{
  "n_layer": 10,
  "d_model": 384,
  "n_experts": 40,
  "experts_per_token": 2,
  "d_expert": 224,
  "d_shared_expert": 384,
  "activation": "gelu",
  "moe_layers": [1, 3, 5, 7, 9],
  "router_score": "softmax",
  "normalize_top_k": true,
  "routed_scale": 1.0,
  "balance_loss": 0.014,
  "balance_bias": false,
  "init_std_router": 0.00749,
  "lr_router": 0.000503,
  "vocab_size": 8192,
  "norm": "rmsnorm",
  "norm_eps": 1e-05,
  "tie_embeddings": true,
  "optimizer": "soap_variant",
  "lr": 0.00186,
  "beta1": 0.95,
  "beta2": 0.95,
  "batch_tokens": [32768, 65536, 131072],
  "seq_len": 512,
  "train_tokens": 298300000,
  "steps": 4723,
  "dataset": "wikipedia_en"
}
Below are experts of layer 7 (counted from 0) of a mixture-of-experts language model. Rows are named router (the router's row for the expert) and show model dimensions 0-47. Each number is 200 + 30 x the weight over its row's rms, rounded and kept within 0 to 999.
After each expert's rows: "comes after" lists some tokens at least twice as common just before its tokens as in all text. This comes from a sample of Wikipedia text that the model never trained on. Tokens count by the router's weight.

# expert 36
router,241,176,251,222,270,191,169,193,207,198,158,230,215,216,180,208,173,191,208,214,194,180,201,249,217,140,192,146,214,214,210,198,220,180,146,168,221,156,136,210,215,186,210,192,224,198,239,220
comes after: ", ", ". ", "and ", "is ", "with ", "'"

# expert 35
router,176,247,221,197,205,186,213,244,193,209,172,200,185,223,225,204,223,170,238,228,192,202,182,193,204,185,222,234,182,149,176,191,193,170,193,220,228,187,193,205,230,182,151,196,223,228,178,170
comes after: "- ", "(", "\n\n", ": ", "==", "/ "

# expert 7
router,200,210,174,192,198,214,267,207,199,182,197,216,165,275,238,207,178,209,184,207,229,203,164,212,193,203,221,218,181,170,206,197,168,188,189,178,198,196,190,210,158,219,227,239,187,216,177,203
comes after: ".", "\n\n", "\n", "==", "|", "==="

# expert 2
router,223,245,268,193,173,161,134,169,167,261,170,217,164,219,223,182,250,209,187,254,161,166,176,219,224,186,226,162,243,152,182,161,256,182,166,196,219,263,147,239,206,177,154,193,204,227,157,171
comes after: "| ", ") ", "0 ", "1", " ", "1 "

# expert 27
router,192,231,228,144,198,183,208,238,183,202,150,178,161,213,243,164,227,225,166,223,160,215,159,218,226,205,225,204,176,173,222,171,240,188,234,230,194,207,136,196,196,176,184,216,200,188,198,142
comes after: "| ", "(", ",", "in ", "–", ", "

# expert 23
router,199,170,161,151,187,176,175,174,255,176,191,250,222,191,176,193,171,162,195,254,161,219,193,195,198,258,219,209,195,175,239,234,218,201,188,132,206,145,223,159,201,170,227,248,231,201,166,161
comes after: "in ", "of ", "to ", ". ", "for ", "from "

# expert 5
router,176,226,230,131,213,170,215,222,170,202,177,171,161,242,227,158,215,235,174,233,182,219,164,222,219,175,188,174,191,169,190,179,228,190,190,197,207,191,173,206,201,159,165,201,197,246,197,170
comes after: "| ", ". ", "°", ".", "0 ", "199"

# expert 14
router,178,212,228,198,182,153,238,219,179,205,180,177,164,241,198,192,222,229,191,251,190,203,164,235,231,157,228,155,186,152,162,160,225,148,189,228,200,229,164,190,182,178,181,181,222,211,204,152
comes after: "| ", "|", "'", "He ", "% ", "°"

# expert 32
router,239,220,160,210,193,146,166,197,181,184,249,216,175,216,222,202,260,246,205,191,137,205,169,217,160,214,189,231,169,204,169,157,256,181,250,210,190,245,159,159,190,202,206,181,209,169,206,233
comes after: "\n", "\n\n", " ", "as ", "was ", "by"

# expert 6
router,172,220,243,160,198,175,229,218,162,188,158,181,170,226,216,174,252,242,144,238,188,244,152,204,259,150,184,191,208,167,141,169,241,207,222,229,218,186,187,200,173,152,174,170,204,223,195,164
comes after: "|", ")", "\n", "201", "9", "200"

# expert 39
router,160,216,229,199,234,189,177,218,181,246,161,184,176,238,207,184,227,250,224,238,175,186,192,175,215,186,228,192,236,158,145,211,202,168,190,214,232,186,147,213,177,184,139,155,233,267,176,158
comes after: "| ", "; ", " ", "=", "–", "201"

# expert 37
router,253,174,215,202,194,168,145,234,191,201,178,195,151,220,274,200,230,226,175,198,146,253,153,209,214,207,163,186,211,167,189,162,187,224,187,216,229,204,132,206,243,212,208,192,231,189,221,168
comes after: "| ", "the ", "(", ": ", "- ", "; "

# expert 12
router,199,208,233,177,209,194,220,210,166,212,193,183,168,229,207,162,242,244,143,224,190,233,154,213,229,170,164,190,193,168,194,164,250,198,195,169,215,214,165,230,192,146,152,213,205,239,210,173
comes after: "| ", ".", "–", "°", "+", ":"